From a checkpoint of a small mixture-of-experts model trained on Wikipedia.
Size: 8 layers, width 320, vocabulary 6403, 42.3M parameters.
Experts: 128 experts in each of 4 layers, 6 picks a token, a softmax router.
Training: 584M tokens, 8916 steps.
Below are experts of layer 2 (counted from 0) of a mixture-of-experts language model. Rows are named router (the router's row for the expert) and show model dimensions 80-159. Each number is 128 + 24 x the weight over its row's rms, rounded and kept within 0 to 255.
After each expert's rows: "comes after" lists some tokens at least twice as common just before its tokens as in all text. This comes from a sample of Wikipedia text that the model never trained on. Tokens count by the router's weight.

# expert 15
router [155 119  92 129 143 110 144 109 105  96 133 154 124  72 151 125 131 177 135 129 132 138 156 146 130 127 113 122 142 149 122 137 116  95 105 157  86 135 164 122 149 164 138 112 125 108  92 128 181 159 111 141 121 148 120 150 146 138  99  98 108 148 123 119 155 114  86 137 118 135  92 194  88  79 162 150 111 145 131 137]
comes after: " M", " J", " m", " K", "M", " P"

# expert 67
router [136 134 141 128 137 129 147 135  90  99 125 119 105 128 173 138 167 161 138 139 129 164 110 122 163 123 168 123 112  77 126 132 173  99 144 142 140 104 129 125 121 168 156 108 132 130 146  72  89 126 178 154 142 111 105 142 116 127 123 158 149  79  83 129 104 109 179  98 133  98 117  89  92 128 162 142 138 134 107 144]
comes after: " the", " a", "-", " and", " (", "^{"

# expert 84
router [164 154 123 182 147 179  83 174 114 122 120 142 167 141 148 130 133 123 145 111 106  88 104 103 148 113 133  98  99 104 150  51 145 162 130 105 110 130  93 157  83 127 105 138 105 118 146 163 127 133 114 157 146 137 125 140 135 158 179 192 128 158 153 144 136 144 133  71 103 108 103 179 121 147 133 148 130 126 114 160]
comes after: "\n", ".", " released", "ed", " located", " used"

# expert 117
router [152 142  69 136 167 162 137 151 168 105  92 114  85 153  91 149 107 135  95 113 142 138 130 154 156 120 115 111 105 121 139 100 125 143 122 219 142 135  78 126 112 120 136 133 117 130 123 107 114  93  95 126 167 117 132 116 102 151 135  87  89 144 124 122 161 117 161 126 116 142 149 106 142 108 134 145  98 121  91 147]
comes after: " of", "ing", " with", "ed", " in", " on"

# expert 50
router [142 139 101  93 122 171 122 155 145  87 138  98 138 146 170 151 148 122  78 148 144 144 129 137 182 135  82 118 170 135 172  83 193 116 140 156 145 136 107 133 123 141 133 138 107 116  95 150  77 116 155 132 148 123 110 182 108 113 124 142 149 108 137 127 122 132 155 128 118 120 118 111 120 136 117 103 152 103 131  98]
comes after: " of", " as", " in", " is", ",", " with"

# expert 17
router [148 123 151 129 112 134 128 162 166 141 153 141 148 126 156 143 109 115 150 119 126 103  91 131  84 133 124 132 149  98  83 140 148 105 140 145 116 113 152 111 128 111 117 140 126  97 100 161 120 125 136 186  78 122 125  90 122 105 100 106 132 151 151 158 113 126 158 134 147 127 137  75 161 102 113  89 123 155 105  93]
comes after: ",", ".", " and", " that", " which", " It"

# expert 25
router [110 113 141 127 135 119 159 149 178 126  96 178 113  82 144  99 111 139 134 168 137 171 124  78 157 139 135 120 151 124 119 139  99 140  99 139  86  88 112 174 135 157 106 125 176 104 109 116 131 166 115 131  96 122 152  80 128 142 170 171 134 111 122 137 162 126 101 155  87 148 103 145 153  94 153 124 142 115 109 165]
comes after: " L", " T", " |", " D", "L", ";"

# expert 8
router [126  86 140 129 114  88  96 119 120 109 140 153 122 149 123 110 119 154 153 115 114 128 112 154  93  94 112 147 140 147 135 136 155 122 125 111  70 135 112  81 165 150 119 123 129 106 152 108 158 140 113 150 104 129 138  96 138 141 135 118 142 128 136 134 138 109 134 126 100 119 136 101 136 131 169 123 128  91 148 118]
comes after: "|", "–", " |", " the", "-", " October"

# expert 107
router [117 148 122 155 119 126 134 125 128 145 105 132 112 109 170 116 104 142 116 122 167 151 129 129  78 124 110 131 132 104 128 149 158  92 107 146 129 124 146 148 113  98 143 168 155 152 147 129  95 131 118 122 108 146 168 103 144 152 130 134 130 128 117 133  95 121 163 117 120 148 123 106 153 135 152 152 149 123  98 136]
comes after: " ", " |", " 0", " —", "0", " 1"

# expert 127
router [159  94 155 112  98 123 122 160 113 126 151 151 198 156 120 156 146 181 108  84 130 134 127 117 119 122 128  91 115  99 111 143 164 131 108  89 154 147 150 145 106 144 131 114 134 127 115 149  97 140 165 145 108 168 163 114 133  94 133 128  78 115 125 114 133  87 126 151 104 106 110 107 142 155 125 141 114 156 135 125]
comes after: " E", " ", "E", " (", " e", " Re"

# expert 104
router [154 138 128 173  89  76 129 163 142 114  84 126 134 133 119 117  98 119 160  80 163  98 104 102 131 113  95 147 161 121 122 134 140 148 127  77 139 137 171 110 145 132 143 123 124 141 148 118 157 139 138 154 104 125 124 104 194 127  96 144 129 136 106 101 152 157 127 128 150 143 173 137 128 167 195 151 148 111 151 125]
comes after: " the", " a", " his", "'s", " The", " her"

# expert 11
router [146 147 167 141 108 119 104 137 143 148 126  67 110  97 108 171 118 195 134 107 160  92 129 116 138 141 114 159 114 120 108 122 131 114 126  83 117 130 130 109 135 116 133 146 128  93 154  92 128 157 131 101 115 156 171  90 168 129 154 144 118 114 106 146 145 135 124 119 129 174 134  88 171 132 160 123  85 123  99 118]
comes after: " H", " h", " f", ".", " F", "H"

# expert 23
router [141  88  97  69  98 132 110 155 150 137 133 116 122 103 125 121 147 171 132 142 139 133 125 146 161 104 156 127 132 122 127  74 158 127 178 120 128 142 132 170 161 112  70 127 123 130  99 174 104 125 154 157  81 107 132 113 120 100 144 101 128 158 180 159 132 152 148 160 155 120 144  97 122 150 128 140 162 107 169 142]
comes after: " =", "\n", " (", "–", ")", "|"

# expert 46
router [103 158 139 132 103 108 132 168 147 102 118 145 104 103 108 109 150 158 154 110 143 121 136 134 132  93 134 119 136 106 151 131 139 128  94 147 101 169 133 179 126 166 153 116  85 143  59 123 115 142 117 154  96 109 128 100 139 193 131 131 160 125  92 143 147 123  82 128 106 107 119 126 115 135 109 149 135 128 149 125]
comes after: "-", " \"", " (", ":", " of", "=="

# expert 82
router [153 152 134 126  44 170 142 191 152 145 101 111 139 125 120 146 113 138 102  85 132 148  92 157  82 158 130  96 152 129 135 166 113 128 155 119 106 131 179 123  99  96 119  87 150 116 134 150 108 114 103 120 105 144  82 152 151 190 165 131 166 114 137 143 155 141 136 132 115 157 166 120 128 156 127 136 133 148 113 142]
comes after: "\n", ")", " ", "\"", " Win", "%"

# expert 111
router [140 173 101 140 130 156 105 142 134 103 150 211 138 156 109 140 106  89 143 132 129 162 107 120 118  85  94 105 115 123 126  97 143 131 138 154 168 103 155 145 160 109  76 124 153 133 114 146 100 131 161 149 148  96 168 132 143 107 122 150 130 117 166 115 184 162 164 108 137 173 101  96 128 128 146 100 115 139 140 154]
comes after: ",", " is", " was", " as", " known", " well"

# expert 35
router [141  97 156 103 143 139 140 137  93  90 146 143 142 123  90 123 106 156 131 142 108 150 120 138 170  97  90 134 126  68  95 125 134 141 165 137 130 165 124 164 108 155 106 129 123 136 127 150 116 126 197 158 166 152 142 135 113 102  90 176 146 126 101 117 148 115 104  78  95 115 132  90 141 145 129 170 140 181 169 116]
comes after: " the", " a", " and", "-", " \"", " ("

# expert 13
router [107 129 102 125 145 140  96 158 149 152 142 187 132 105 147 171 147  98 115 148 101 126 125 100 114 120 163 122 138 125 103  87 191 123 146 118 132 123 156 110 146  68 114 135 135 100 106 128  67 110 193 162 158 142 139 150 155 111 123 163 125 116 142 130 137 145 123  97 107 154  93 156 135 181 122 138 139 144 126 154]
comes after: "\n", "==", "\n ", " ==", "===", " ==="

# expert 54
router [127 150  94 112 117 149 122  83 141  97 108 114 120 151 101  92 132 158 136 146 141 113 155 130 152 143 104 154 120 115 141  88 156 114  85 151 131 129  91 142 146 185  90 152 125  88 116 128 155 151  94 135 129  83 166 115 126 180 159 136 167 162 118 120  88 139 145 103  99 134 108  91 125 158 162 138 117  81 126 153]
comes after: " |", "–", ".", ",", " (", ":"

# expert 64
router [145 135 108 161 113 122  93 142 179 129 110  91 122  99 126 140 154 124 103 154 124 145 132 118 139 167 122  83 110  90 147  66 139 138 146 113 158 131 139 132 165  55 116  94 125 107 104 122 100 128 131 101 175  91  84  75 139 163 126 127 142 140 133 143 118 188  93 134 115 151 162 113  89 151 121 137 136 158 128 120]
comes after: " |", ")", ".", "==", " ==", "==="

# expert 21
router [143 111 102 119 135 143 132 120 194 154 148 123  90 153 127 140 129 127  94 118 131 142 134 170 148 100  83 143 135 148  91  85 137  99 133 111 116 127  98 116 160 106 131 101 125 116 134 144 144 107 161 136 170 131 169 132 151 133 105 160 161 110 176 170 123 120 129 173 149 146 114 164 164 129 149 149 136 135  91 113]
comes after: " of", " in", " the", " at", " on", " to"

# expert 10
router [ 57 125 103 164  98 140 149 117 124 112  95 108 108 109 130 110 124 109 140 160 146 157 135 114 146  76  97 145 130 103 115 119 142 118  99 137 101 148 140 178 121 142 170 131 136 133  90  87  89 131 126 161 112 113 139 122 149 191 145 136  92 145 123 159 153 131  85 172  81 122 110 141 134 125 134 141  79 106 156 110]
comes after: " |", "-", ",", ":", " the", " ("

# expert 12
router [134 139 123 122 129 107 130 106 149 118 175 115 144 168 106 102 114 160 117 112 118 131 122 113 139 155 118 116 127 148 144 140 151 112 165 176  96 114 156 133 125 155 141 115 129 103 153 114 140 149 112 116 108  98 138 148 135 168 113 159 152 157 113 141 125 104 119 162 171 144 118 119 140  80 151 139 148 158 128 114]
comes after: " to", " was", " s", " he", " and", " who"

# expert 118
router [119  98 164 127 158  97 131 138  74 119 119 131 105 136 139 123 117 142 117 103 119 105 111 125 169  99 140 140 126  88 101 134 134 124 125 180 149 152  96 166 125 168 193 124 106 124 145 110 117 136 132 129 134 129 110 162 110 135 112  52 150 138 120 104 110 108 113 129 130 117 158 160 110 156 132 158  32 206 114 172]
comes after: " the", " a", "-", " and", " of", "ical"

# expert 94
router [122 153 118  64 149 158 100 105 140 141 114 108 121 115 112 136 135 151 124 131 113 128 182 137 134 118 122 109 114 145 160 111 131 137 108  88 134 121  87 122 141 156 110 113 130  82  99 146 108 145  95 123 115  81 148 119 148 181 143 129 148 121  99 142 117  94 126 121 136 146 122 113 126 133 135 122 133 120 127 133]
comes after: " |", "|", ";", " (", ":", "–"

# expert 100
router [153 154 158 129 129 127 120 121 126  99 127 115 137 113 153 115 131 164 176 101 113 133 116 138 153 120 139 163 170 128 136 133 130 157 147 119 149 136 110 156 152 131 134 141  94  91 136 151 142 114 113 158 120 166 163 101 152 190 109 161  85 113 128 188 139 122 112 134 132 104 151 147 166 117 118 119  83 155 151 117]
comes after: " the", " of", ",", "-", " and", " in"

# expert 73
router [133 153 147  91 107 162 120 177 139 107 124 125 115  97 160 112 129 157 127 104 134 112 163  98 136 159 163  93 121 133 136 121 146 143 116 152 125 143 100 109  82  75 102 116 144 130 136 119 122 116 144 114 164 135 153 107 118 157 152 114 154 161 102 122 140 142 152 132 146 137 108 121 101 160 117 150 162 127 138 115]
comes after: "\n", "″", " Born", "°", " by", ")"

# expert 115
router [118 128  77 154 129 126 123 161 162 160  73 115 110 136 134 109 108 121 164 162 142 152 150 119 147 130 110 141 144 141 123 128 102 103 110 125 124 117 128 179  97 158  91 143 181 114 143 127 104 154 132 162  87 133 178  96 152 148 155 187 131 138 139 151 120 132 125 126  95  78 158 164 171 130 170 131 162 108 117 164]
comes after: " |", " T", " t", ";", "T", ":"

# expert 16
router [139 111 118 113 122 106 100 113 119 140 112 139 109 182 129  96  97 111 115 120 134 121 168 143 112 140 126 156 106 128 121  83 186 115 103 127 135 160  92 170 149  79 109  96  91  97 123 126 140 153 118 119 143  82 127 100  87 145 139 102 142 182 106 112 119 122 132 114 129 117  80 111 150 158 127 129 137  93  93 151]
comes after: ".", "–", ",", "°", ":", "′"

# expert 36
router [123 145 120 126  89 150 167 145 198 113 130  98 152 128 132 138 134 129 127 132 124 135  80 127 113 114 176 126  97 123 103 148 103 137 168 131 123  85 142 104  95 115 111 128 155 113 104 170  95 135 136 155 120 117  61 111 173 135 145 147 164 143 122 138 125 142 157 105 136 148 137 132 188 111 154 147 196  89 118 137]
comes after: "\n", " ", " 0", " 1", " 2", " Year"

# expert 92
router [128 164 124 118 122 107 143 101 134 145 136 121  96 108 109 131 128 122 145 108 102 119 104 102 158 113  98 142 147 154 138  98 125 106 140  44 173 143 130 113 112 139 165 138  97 153 136 110 116 109 137 162 139 108 131 170 114 136 112 143 132 120 111 128 121 150 183 113 161 125 144 133  98 145 152 134 120 122  88 149]
comes after: " the", " a", " The", "'s", " est", " local"

# expert 96
router [151  87 140 175 154 164 127 123  97 121 154 161 121 100 134  95 132 150 140 135 127 161 137 110 196 141 132  95 134  79 100 135 134  91 109 145 141 121  98 167 124 152 102 139 156 106 135 131 123 167 154 164 146  88 113 129 135 129 154 107 163 109 129 105 116 113  94 143 102 179 151 174 125 139 164 127  60 139  94 134]
comes after: "-", " S", " the", " (", " \"", " G"

# expert 27
router [115 110 164 104 106 149  69 124 135 118 174 134 125 113 155  78 125 157 132  96 157 117 134 144 142 111 126 140  99 134 127  68 151 103 118  92 120 195 145  97 126 108 141  95 114 125  88 120 118 157 132 153 116  90 144  60  92 167 141 120 140 128 121 104 141 132 163 129 180 101 159  99 158 140 110 146 111 168 145 104]
comes after: "–", " in", ",", "19", "|", " 18"

# expert 43
router [117 126  67 150 150 122 116 147 133  97  90 117  88 104 100 160 113  83 163 155 169 118 125  93  74 131  91  96 107 110 120 123 124 114 144 115 124 127 104 153 150  84 106 163 162 163  85 113 114 113 149 153 173  99 156 107 126 135 148 167 145 142 129 166 131 150 105 139 105 126  97 153 153 147 141 140 154 134 131 165]
comes after: " 1", " 2", " 3", " 6", " 4", " 0"

# expert 22
router [ 94 123 179 145 128 175  73 159 127 125 141 159 119  90 158 112 135 162  92 147 108  71 160 108 157 137 129 122 151  90 133 124 153 106 130 146 167 113 117 179 143 149 154 116 123 124 119  73 117 135 134 151 146 110 141  96 126 120 174 140 126 132  93  96 110 144 105 109  75 126 130 159 133 160 104 129 115 135 140 141]
comes after: "\n", "-", " (", " \"", "==", ":"

# expert 119
router [156 144  72 103 111 143 153 146 194 132 134 124  86 154 131 168 132 106 111 143 128 147 103 146 172 110  89 134 112 122 111  83 133 131 120 151 105 139  87  90 101  95 132 131 105  85  72 138 124  94 130 119 116 154 133 114 147 123 122 133 165 114 137 163 165 110 155 143 107 143 111 123 151  91 144 119 137 118 124 163]
comes after: " of", ".", " to", " with", " for", " in"

# expert 28
router [180 126 156 128 114  82 152 104  50 114  96 132  87 110 111 103 135 151 205 131 130 153 138 109 138 133 118 147 170  88 126 129 122 122 134  97 119 103 166 132  82 148 142  88 123 138 119 133 150 176 104 127 133 118 124 152 134 178 137 161 140 166 149 158 172 145  87 147 107 106 136 158 119 159 153 111 116 138 127 128]
comes after: ",", " the", " of", " and", "-", ":"

# expert 109
router [180 156 165 149  94 120 119 118 157 157 136  99 115 128  79 180 128 100 134 115 119 152 132 169 113 125 122 129 101 117 103  94 118  88 143 133 110 125 133 115 125 151 122  97 117  89 118 140 167 109 154 147 116 109 160 103 148  99  90 148 137 120 127 147  85 141 118 137 146 160 145 111 140  65 107 120 111 124 157 103]
comes after: ",", ".", " that", " did", " which", " would"

# expert 58
router [135 120 104 138 145 139  88 181 124 137 130  96 145 108 136 150  96 148 173  91 144 112 138 138 157 140 126 134 119 108 155 132 174  90 160 104 124 117 167 172 121 130 120 118 151 124 101 135 165 139 121 149 131  91 137 127 172 114 148 135 147  73 134 125  88 114 103 118 147  99  88 119 139 135 175 155 114 141 107 156]
comes after: " S", " s", "S", "s", " —;", " "

# expert 18
router [151 138 141  82 138 127 142 130 156 119 111 124  78 164 117 123 107 137 129 122 116 120  88 132 112 154 147 155  89 159 132  98 135 136 133  95 161 159 134 142 133 151 131 124 142 136 159 143 159 164 121 143 113 161 178 166 150 156 100 154 119 148 129 123 109 129 158 175 149  97 104 203 159 157 174 146 117 167 115 127]
comes after: " in", " the", " In", "In", " his", " on"

# expert 79
router [108 154  97 114 125  83 125 142 156 178 138  86 115 133 114 107 102 143 134 127 173 117 118 103 133 122  98 123 133 145 139 124 130 120 116 155 140  85 114 159 151 131 102 151 129  85 112 138 111 145 132 152 144 147 143 133 135 111 118 136 130  98 196 146 156 100 118 157 170  49 149 140 118  98  86 125 137  97 116 173]
comes after: " B", " b", " L", "B", " F", " l"

# expert 37
router [174 103 127 110  86  84 111 124 148 111 137  92 121 177 155 143 129 144 146 103 149 146  79 137 144 140  87 157 131 121 129  96 162  81 146 117  96 145 105 139 156 120 164 128 125  99 164 123 158 134 126 123 117 116 118 150 147 128 105 126  99 145 100 126 136 133 162 134 170 103 109 128 138 130 175  99 121 145 125  82]
comes after: " the", " The", "'s", " his", "The", " their"

# expert 70
router [ 97 128 168 138 147 140 132 137 136 106 118 135 125 125 140 112 156 139 133 127 100 102 129 132 144 118 139 136 122 141 104 131 121 144 148 112 148 144  97  89 129 108 142 130 131 140 147  98 154  85 110 113 140 127 132 123  93 115 164  82 117 164  69 140 120 178 162 173 128 160 142 151  79 177 119 116 102  84 143 133]
comes after: "-", "\n", "Personal", " United", " •", " Binomial"

# expert 40
router [109 156 137 134 156 133 126 151 136 120 148 144  69 124 159 154 107 118 111 177 149  35 115  86 129 135 197 102 115 143 126 120 134 168 138 123 117 107 150 137 145  96 164 117 105 144 152  66 111  96 150 152 139 119 145 128 140  90 161 124 123 167 126 172 109 136 113 142 155 139 109 156 118 182 107 127 135 124 177 185]
comes after: "\n", "|", " |", "-", " =", ")"

# expert 90
router [151 132 139 155 123 168 144 113 180  91 120 148 139 124 103 150 109 100 168 143 124 137 154 148 107 126 143 137 113 133 122 129 151  83 185 176 176 141 137 149 121 123 112 139 139 109 170 180 108 155  99 183 121 126 147 130 124 105 102 111 168 141 142 116 136 104 174 120 142 147 120  90 117  80 138 132 146 146 103 118]
comes after: " was", " is", " It", " he", " it", " to"

# expert 80
router [173 141 133 110 175 144 156 122 113 160  98 105 117 136 128 137 129 136 106 128 126 170 115 143 160 155 122 120 125 186  79 100  94 139 153 104 137 149 124 126 144 166 122 114 154 126  97 139 127 127 113 108 154 129 126 143 103 134 133 161 129 127  87 134 143 123 146 142 155 138  89  90 158  90 122 126  76  90 110 183]
comes after: " of", " for", " to", " in", " with", " by"

# expert 42
router [152 151 129 170  96 152 136 186 134 138  97 114 118 102 147 133 113 151 127  80 149 159 127 132  94 116  98 125 115 131 112 167 137  87 112 145 129 136 140 174 112  95 144 144 179 123 132 113  91 141  85 113 106 144 152 121 151 190 136 113 134 100 107 142 124 146 144 122 102 114 109 171 134 144 156 157 135  96  91 126]
comes after: " ", " 0", "%", ")", " 1", " —"

# expert 124
router [105 116  92 114 104 127 103 109 153  93 114 142 148 134  72 104  99 117 118 115 130 135 131 128 120 109 112 134  96 120 144 129 147 127 125 132 123 119 138 174 127 183  99 148 157  92 128 153 100 143  89 152 136 103 122 132 128 133 145 111 172 131  60 116 115  94 146 131  86 107 133  94 110 162 145 162 115  81 145 153]
comes after: " |", "–", " (", ";", "|", ":"

# expert 55
router [132 126 111  93 135 140  85 102 125 126  98 101 118 159 132  78 100 124 165 137 151 112 147 152 138 120 132 115 101 131 119  78 165 102 106 116 135 176 105 135 129 105 109  98 110 118 123 127 140 141  72 135 125  57 122  84 122 125 160 111 140 185  96 110  82 112 134 125 119 134 111  99 116 144 149 155 125 117 124 165]
comes after: " |", ":", ".", "′", ",", " ("

# expert 126
router [141 127 106 150 117  92 136 148 159 132 142 133 150 141 114 144 141 106 142 176 119 153 130 135 108  93 190  95 127 133 126 128 110 143 185 152 109  99 128 142  66 131 115 145 132 138  70 134  95 138 132 157 145 100 168 126 141 121 175 129 189 133 120 129 167 143 127 113 129 203 132 109 176 155 118 150 172  95 153 127]
comes after: " |", " ", "\n", "|", "\n ", " Notes"

# expert 59
router [140  95 144 114  87 140 159 100 146 116 122 118 146 134 128 119 134 152 152 129 100 150 111 173 132 143 106 134 160 126 102 131 171 124 178 126 174 108 119 103 128 136 112 142 160 181 152 169 161 126 169 122 116 104 116 194 153 128 131 127 167 104 141 148 134 128 147 121 110 127 106 141 128 100 125 142 133 135 123 121]
comes after: " a", " A", " an", " the", "A", "'s"

# expert 5
router [119 141 136  80 131  66 111 172 138 137 125 154 134 124 111 198 122 127 131 133 143 136 119 111 117 134 154 132 136 136 106 117 134 136 121 111 134 123 120 103 100 131 107 156 159 124  96 133  88 158 140 156 145 175 141 131 124  82 137 147 139 139 120 165 108 131 103 118 113 133 130  99 124 191 169 135 103 127 158 155]
comes after: "\n", "\"", ".", ").", " 2007", " /"

# expert 77
router [ 94 131 137 163  60 160 155 111 155 163 142 147 168 131 120  97 103 121 172 172 139 121 129 148 133 140 122 113 127  57 132  99 150 161 155 109 136 116 116 116 118 155 133 143 113 149 176 145 147 122 128 130 128  95 131 107 137 161 141 147 141 133 126 120 140 116 106 116 114 135 119 157 130 108 137 134 147 149 132 112]
comes after: " |", "|", "udd", " Aust", " cl", "p"

# expert 105
router [130 128 152 124 158 167 132 154 126 116 123 105 137 127 159 105 144 140  91 133 104  88 139 100 157 161 101 117 136 111 116 113 137 128 135 153 174 137  75 151 120 119 118 116 120 123 145 102 114 105 125 115 166 128 121 119  92 130 152  85 106 123  73 125 115 152 144 127 128 133 133 170 122 168  67 150  96 117 111 153]
comes after: "-", "\n", "°", ":", "″", " /"

# expert 51
router [108 157 147 143 135 102  90 121 159 135 110  98  86 105 149 142 156 111 110 110 114 114 141 164 117 125 134  92  70 147 113 118 129 131 126 123 174 106 158  95 139  88 109 116  93  85 121 184 104 134 160 101 123 108 126  62 167 135  99 141 124 144 150 154 109 161 114 119 133 161 132 104 111 139 136 119 120 144 115 131]
comes after: " |", ".", ")", "==", ").", " =="

# expert 66
router [156  93 116  85 124 180 148 139 110 118 109 124 141 157 166 112 133 116 113 144 139 145 147  83 134 131 126 144 157 111  94 112 152 124 165 143 139 126 156 137 142 158 131 106 147 166 155 124 102 156 177 140 136 157 108 143 148 122 131 167 142 109 122  89 115 173 166 133 114 103 108 137 141  83 123 134 134 156  52 108]
comes after: " A", " a", " an", " the", "A", " An"

# expert 114
router [109 139 183 128 141  79 124 134 135 149 134 113  89 127  98 175 101 119 140  95 120 127 133 128 137 141 110  94 130 130 113 115 138 130 112 101 180 100 120 132 116 115 159 123 115 165 111 146  99 169 129 180 119 112 149 128 114 159 142 161 178 101 119 137 144 135 108 143 107 116 150 117 137 155 173 115 130 127 136  75]
comes after: " W", " w", " the", "W", " c", "w"